config.toml
num_hidden_layers = 8
hidden_size = 256
n_experts = 128
experts_per_token = 8
d_expert = 32
d_shared_expert = 64
hidden_act = "swiglu"
moe_layers = [2, 3, 4, 5, 6, 7]
router_score = "softmax"
normalize_top_k = true
routed_scale = 2.83
balance_loss = 0.0187
balance_bias = false
router_bias = true
n_groups = 8
groups_per_token = 2
init_std_router = 0.0304
lr_router = 0.000439
num_attention_heads = 4
num_key_value_heads = 1
head_dim = 64
vocab_size = 16384
norm = "rmsnorm"
norm_place = "pre"
norm_eps = 1e-05
positions = "rope"
rope_theta = 10000.0
rope_fraction = 1.0
qk_norm = false
attn_scale = 0.125
tie_word_embeddings = true
parallel_block = false
init = "uniform"
init_std_qkv = 0.0419
init_std_o = 0.052
init_std_up = 0.0599
init_std_down = 0.0599
optimizer = "soap_variant"
learning_rate = 0.00424
weight_decay = 0.0
lr_head = 0.00822
max_grad_norm = 0.5
warmup_steps = 200
schedule = "wsd"
decay_fraction = 1.0
decay_shape = "linear"
final_lr_fraction = 0.0
batch_tokens = [16384, 32768, 49152]
max_seq_len = 1024
doc_mask = false
train_tokens = 319600000
max_steps = 10957
dataset = "wikipedia_en"
Below are experts of layer 5 (counted from 0) of a mixture-of-experts language model. Rows are named router (the router's row for the expert), gate (a neuron's input weights, with its number), up (a neuron's input weights, with its number), down (a neuron's output weights, with its number) and show model dimensions 192-255. Each number is 128 + 32 x the weight over its row's rms, rounded and kept within 0 to 255. Numbers have three digits each.
After each expert's rows: a language model's description of what the expert responds to. This comes from a sample of Wikipedia text that the model never trained on.

# expert 4
router:130167147133063147120128102149069139146103105164075116168113139089137089117162177134137163094161093137117116138168095120160102083160119196119097141164066106168136152095174158138081126218165143
gate0:102103120106112112098130191103118125121076129116066063140122112108142085155128173070078158157153165148100083080063088091089132092124114144120097098086096099085119095065101151106082208173139153
up0:188137164098107156108071121120146186138030165063102104090157151120090119152113098063153139149121113155134119100159074140120153109126111082138094149127129170102095161125138079181138155099123103
down0:147129136072084131120100143069116149154086058132141164131174163154064125128152127085130091107122131132124122111133156116171155097156143108051142190162138099102127167108152104102065119094149190
gate1:095148087107163123132100103098154132146090190160095140081116133146109169108081093095084148108100113196102101152136124122074146136140155165128147157153090170175127150156113165163109101169160183
up1:185055123115108093064076161111144100119151098150133097100145110098149090138019157159104151114135138137099129126177103091094103146164089142147130070078113123122168143072144150085127131092169103
down1:137166106154108147149199067218137110153123156071086144092188123131120137138090188091143136101127060095164147114181146137128154096072111113146144086134133146106159163092114159053174138091114184
Hyphens joining compound words and word-initial prefixes like inter, non, re, dis, micro, as in fast-medium, role-playing, apocalypse.

# expert 42
router:183041189143083182059130171158122181088157078117106152164075149135088135141138113149150169090134104076154128107119147154148093081112127161145155217124104106091124144125099094157097158147117158
gate0:151107178178149144161133111137114059175080104142147098108121112075117124134124101179132128128114087130076122161112117135216153155189151118138074089096132146095117084104081105130099109178177088
up0:131124159132132136140081094119102127108089147152145160118151153072131150157152123108097139155159143168112111140085156193167100132123146102143093136142111118092173122162083146139118079155079123
down0:162162098124092161146136146096127108109193131160133139109138147089152187098154095063163093225107159146151101140139173142183100058130072133130110148150082140142136177186178093166149159103113174
gate1:160115150136122111118122154066115116102075137149114163164162188131126107162099138178140185082144235122109137095139142154105120148113121092125141145126171160090159081101171105121150099071133147
up1:114109117117119157176101115115099103100140102169100164137114159165160082136069151160117145123156080141102097111109142176066073130156113114128110183097117079066084081140155116147119162094112149
down1:139120157177105089187153140146176141157148098047118097056173137125166127130075140125144106125154137110148139140071132117144142158139127162144149164125129107070095136130130151218149112119134088
Inner pieces of Latin species names in genus and synonym lists, such as par-v-iflora, arbut-if-olium, plus chess notation.

# expert 53
router:106178111084156092150122180118208115095180140070158139115183149139114172084122118113105105149157176161114095063084108216124123151153127160075117103105139187158179127114121137147153129164155159
gate0:119142122100149145190159139138128148148132187149128166181208122098086112089121130165085124165096146129131152145028113124132121113185142139171120164100149174142111080181135134154141117153105089
up0:145103115112117141133088162115072082134195180162124140109116117108139081099110123208169142153117172135121097136100128100127113138108081094116132186124060065121127131176144128159164065116200113
down0:178064090140103107101124136115108138089116101113202103090140065120117139127109138148100119141070121111160110127131118104152110162140144165147156120167097140095147108164094111111192115149116133
gate1:043119112102116189145090115125122104166167163124158164182108101142114100077113147117151132154101131143113114143116173075138172091175132108110152167170113137182098090150124190140151098151131137
up1:089179127132096106091170126106106113147184126118143166132095133131124136092087095124124190147117137100150140088175134149118141078157146108185157161167080144076109157160082122094136063124122105
down1:137100101151136082084153108103156180120128194046152113076133115162221132149177187126152108136118125064123194200131152096119120129064118127134093128119138138103177119139090145173134090135091163
Past-participle verbs about works and people, such as released, nominated, developed, received, produced, usually after was or were and before by.

# expert 55
router:109117143135155084103106135123102152191173120074052088160103089134076124152070162154130126086150095133111106167075138124106132147129105157140160156070135069132153114154116113176058121141160114
gate0:085123125128128160133095133085128167158102105127099092129174088172120113178139115134161166086175181129134066161123147119122161161134078156143168121144106068084107065150162170125138133163116083
up0:122164065090136154153158182119114087122130123095100218091142126072172146123144108122151178110086175136127149119170119086141164143151127099155138123170084122154121133190122117147125191100107101
down0:139121106133195152171165124146077142141117208147115060100097141114145116127112115109147118123124086138128107151104122157077113109124097092130093107082126117123196122186066134139136138135081159
gate1:131083122096126130094088144140110123162106164111132146116109096092112124104115108153106118169150104069119124100112104107134152107126122167149155105132098093189107158060156104178111113106139117
up1:087112150109130115099168184140130109140137077166140123150122144177051166125145139144033087114091079142133172162094180030156167138090136132166085091154152151138205141153136144159170156147185078
down1:142123146130130145119067146161088157090138113108114138175086085119098172157146114101116073179171173122166130150119182135100169109140111115119054158158153064103134184139122114119142179178175148
Pipe separators in football squad and stats tables, plus punctuation and small words like a, and, year, debut.

# expert 51
router:154132087082170122140099169085136154166140155145101136112144119071098098104139162142113151166142078083078083130090099138190135181128113176127167112168067061131142097139134185155103092146129185
gate0:130155142167132090103167115135124125152108209143177107099166112122122066157123168125169122102091174173119082168125164133135166149108092155138121141175167116096135060188134134147120114192130118
up0:159197077147135111115068126028000107124159098088140146124146126122093099140142164140145093142070117097139113100106114123139109111118111133158118121046145136110106162107112103109131126144098140
down0:097104122123156101145189091176202100168138107120098114105169134144136109132102100189201159185119082103202149154169120134125144162112117137170100192131142153133102101113106105137170093129117088
gate1:146123123158093113143192129142062103175121161103107137073164117117083161080132127125127113120119178148071077135136075164177076176160120161147128206101145161110181126104113160147174121165104148
up1:138137120163118122133154136099079122180082147084138129146116117150129167101145081172102097170113165144088130110117169114180155191191087076117145116157125120072194120103085123120131124153065137
down1:120076116098101109088142136131111147095123153080125164082179122166092109099152129088127137125101050123122096132163128136086056137132108144172075174102132043129061113118114093165178081115119086
Pipes, commas and colons in sports stat tables and match results, plus award verbs such as won, received, scored.

# expert 3
router:107060156169091178046114110130149102150158142152121105100139166156098146068154148131131149075136138128039129185129109164105128113121175088105108108188135066105152105159122181087153124146184130
gate0:138112121148117145171038132155116102140089131237150090122161158119135098125139158201159132139082102227155163184105095080121164152093124128150053130158137104130166070123141074098088081116142115
up0:132105118197163146153127169080176086176074111104103196074114095135139150179147121140087135118155165148126139076078139130148166120120172132138098123112083143142126085160077162121098160116198106
down0:106139097108085147147138057130119123105113127111080137145177136136140141152085140101144183201143163145126080104101185134144111181169125162072111162147102158116068131170102191156093106194120169
gate1:134073154114049144092082138142173077094125110123164181105165116125186079110109155125105109089161152162079129134141153126101181101110063167123138114139155112123191183116122125090092141184130111
up1:133109163108148140079147182139069111134068094134169145135120108148094088089076118098113136119108113139115158157116078125089153171148139118139126096105107143098160086147106148182170130139092145
down1:126151185161124083101160160105134165109148096150096080093130126134130094123159119136110166166155120138145101164159145091077112126065158138165190129147129083112095055186106128093120182137095158
First pieces of nouns after a, the, his or her in architecture and taxonomy text, such as ab(domen), he(xagonal), Genus.

# expert 35
router:131093111117153148147084150141122183081119083185129082205088179133115150172106134152176121045123150170146089171077150094113089088145154177155117174112128083105154128146146056133152147187123124
gate0:187134130101141131153126145089115143137094110102167139074176107136128178085096160136068135172086172101111081163184084121127133165081133168099127075119113138149129160131120102160110205192127103
up0:091111182189103173112156146113111099127163178156138131120138136110137110096160184064111164117111123164077036094149118176162140112136153155161098205213117122103097159113133140130147122090113129
down0:173129131157123077151112144085139108156170146168107202120131074133147132121168119159083138100101104163150101129057145124142175153066168133140191173151161108151135120101149069143080121149159146
gate1:107138118146144101180212100149128105124065093113090080156162108139119149107115147101106173174086173083147078112186183066195123086142116128146161108114141090142123090078096160153122166058134132
up1:173093060162165122165119176135111134143142160145157108142125085091138118163129150101117109147139195117153082185126155057112135064164122078131169107128098117154119140192058144131084089107170127
down1:132103112156102181175196138147104121115105148150127128100112092128068133104131135107132142130178192069086101066095137117127110069127114121100146158147167074146077128123097145118099164166100116
Short syllable pieces inside foreign personal names and Latin species names, such as Lupu, Archambault, Iscariot, plus the word According.

# expert 15
router:115141170123077170079147090191185168072122168156050112167120116162140134116121169121101112139135142080096055133149107082131095105098188135067114156124137091121131098089139122147159158129201090
gate0:120138175115135108114166199126088131155079146089104070113105087081115115103086108073133095126153110088065084136127080160145157098114103140141138092119109115124169109118105172113144146115085108
up0:101085092132188137135123114111083150101128133133104148089128159172168092183114153140155142125174145097118110115131103090078125143155087113139142128114090134136147079120093085112137093091097107
down0:169074113168160146115071212123072100113150142176137171139145155144131138141132102161114085088077147138115125125159050159072171132155065109157090174071142183135081115144087131135169085175106154
gate1:153106137153127139144105145127134183140083144092164107151181118158098122132080154153102056105093182088109061125130144140189103098124139134102141170039094152127148099079144167144104139080157116
up1:153104142116109178169165138126139182141150093167159160148165089087170165096116156073128145103134137120155120179122124107109163126104113124074136094117112119103163091138143207083164132105117095
down1:128104122147082206161118116103212155138173201145115124146119092144129153078127105089129135120092154121108153138169106158152116109113163124100098072140179103119110150081126173097061143166117168
Opening pieces of technical Latinate words in engineering and education lists, such as Elect(rical), ag(ri), inter, Comp.

# expert 30
router:131142127157192088098136126121126173135183139135127166068073111133142139165156152106100160174093125157102103127120123144101176159118119142124140120148161162097123117099116154117200119171122151
gate0:216170130184117183220111094173131163158111120084152149109116114125118116092090150104077134173160176170106140143149123164091168128153122109120097089186145052147118190060088179143132102130104159
up0:048153143137189122162092133118125125172098091133167147084091125100110144107145108149115151142161092179172083139169141134105163112163137109119108108123142130136083113176144163078147081136117176
down0:192113062132107192047104148138136168131173187133104107115158108151066122062120146135155119142118078083140139119126142108098170109126141152205121098166179072157082138172087116115121130144150113
gate1:136158145120112076211178139099152107152138141113089133059103136088120094122125115179119142126097135093137179155079073063193089070101137151144127102136101170114113141126079142080141117163133077
up1:130211134110085141112076154146152079162109073195080082115152120143120085049169143105096143062108168056068152070128146146121138129126104132188069125138149086111145135108148163180095090116175085
down1:106149169105147071083134206131163152121093114119075117094143142093108132093120072125135173102120062128117156159134134148182077164121102111148109180087167100130131144122122078177166090154159138
Common English given names before a surname, such as William, David, Edward, and some surname pieces in credits.

# expert 36
router:166137131107161098155108158114199154092101110100137154104142115136146146092155054105133129087186177155106159077115099185103097168158130094138106054097115139160161159126169144142180164175167145
gate0:123114141144182114158080084091136099087104148126118098156215124173101181141118145120179132146163107113143105097177128100109173155156148125175080118163112102077155107129146088077112172057156145
up0:158081110143140133136113124162090099166110136156149110217101119146083101100158085157108183072118118173090113094102160108079099174192170078057070133134135136125080107115147205158097126113062159
down0:117181188108124087107136102153156083105093089122163134050115161131115137076127072145111093083085149190115192091155137105115150170112172111142140117219149129141178089178099137171122139154126191
gate1:152110152198132112123057186159099159136167097158174141111081180158141120156063124108108148142153127091161097139136152123138133203109139140142137131110115129171118122138140063081175148141150089
up1:154180076113137095155148125142078163102193143169143085063134118120136128164091118229056140127146069140134154121149083128083125077117104125118141153131156161136199141109154105193092106112145111
down1:167138099083131115151139197141078152095071170081133092179149090144153101162045195121103184118123120142137131133111145177161119110134130177167123101170170115100089144130116187150100175161133118
Past participles and verbs after was, is or to, such as led, used, located, known, appointed, based.

# expert 17
router:155151093130134106110124178113181095088205093176113181174071147077130158082146133110099151127087158129122118068190157111160161102075122189100127071084124151142088093102092183135100162159173123
gate0:147129140132053106124119112154087062081110137140148085101118136133101151091089072118108152063126147092194136101132087134140146164165097115161163130119151134108088080125081165144124178190158130
up0:147061102200095113134133194145137107164145126114136054114112093135161188142166131123142147163128121154127169115117132120162144148137134117151154117132055117163074084172103090164097158170164171
down0:090164107058155114112158079158114125134137134089126086158157132190135141072126122094081122142122089161147138131133070089119144167173124113165126100084107139066157119144148133111134162156124131
gate1:146107105102093125115142191095072143137096121122158136088176139165148062132073155119149136112122140086148153148143132076139153214155130156156116162077113091110117095161112175175121181127124150
up1:123136099122139049162088184116101164159119147106141040164161105090126094107155140147137172124165118124177158150139104133117074109138113111163160128102118142131097114100197142105134119131141076
down1:148131100142145145100092100098119161101125146085085190099059143143104080111124157119120211149100157110156162168077186134127116125085167150166142123112068107117164119128178138162114072066078137
Dash bullets opening infobox lines and table pipes, mostly in film and organization infoboxes, plus sentence-opening By, During, Since and "known as".

# expert 38
router:077101098180101109133140113090190109105125116125180111166133121129126136139118155152085133125088110190182178139144109155149129082149143136113042137085114120105165185107121135171187190161085141
gate0:129148167109190130163141192127108124164147083223100110113117136096112147110135176125180126152118110150102169183119147141140099098170124098140093151090109121118147069157156139104152140153110098
up0:113125116120171221158134114124152143197156108134096135146183128079109148094105202127091168107142127038164122159155122141117143131154067153124101155108118081105178093129129184103100045141133108
down0:100120140135140143116106093112142102154107174178170118128130197144085124123161108093167100133121094146161166113149187100115074126147110139129066115106077150138143085098125127143091139150148119
gate1:084062084172139165104148132125133138158104104136162116110152150126150061103089087104112155161034165183136172092161129142158125175134126161166122127154135126138146137162090184138157070172134150
up1:155162152153184166124121080111154089144172115117128139194112130103136155126139065128133106158164130149135096184135159109072132124124085136123121114098081125116152135082164162099126115156125106
down1:109145169106103070101089128150115102090100133118047104135109087147095126159148126165128109149092160124158132148113109140127140073169161178100181114059107152121187180132120105111113136138172161
Middle pieces inside non-English names and rare words, such as Sag-ast-a, Pap-ag-os, Chaluk-y-as, plus == section heading markers.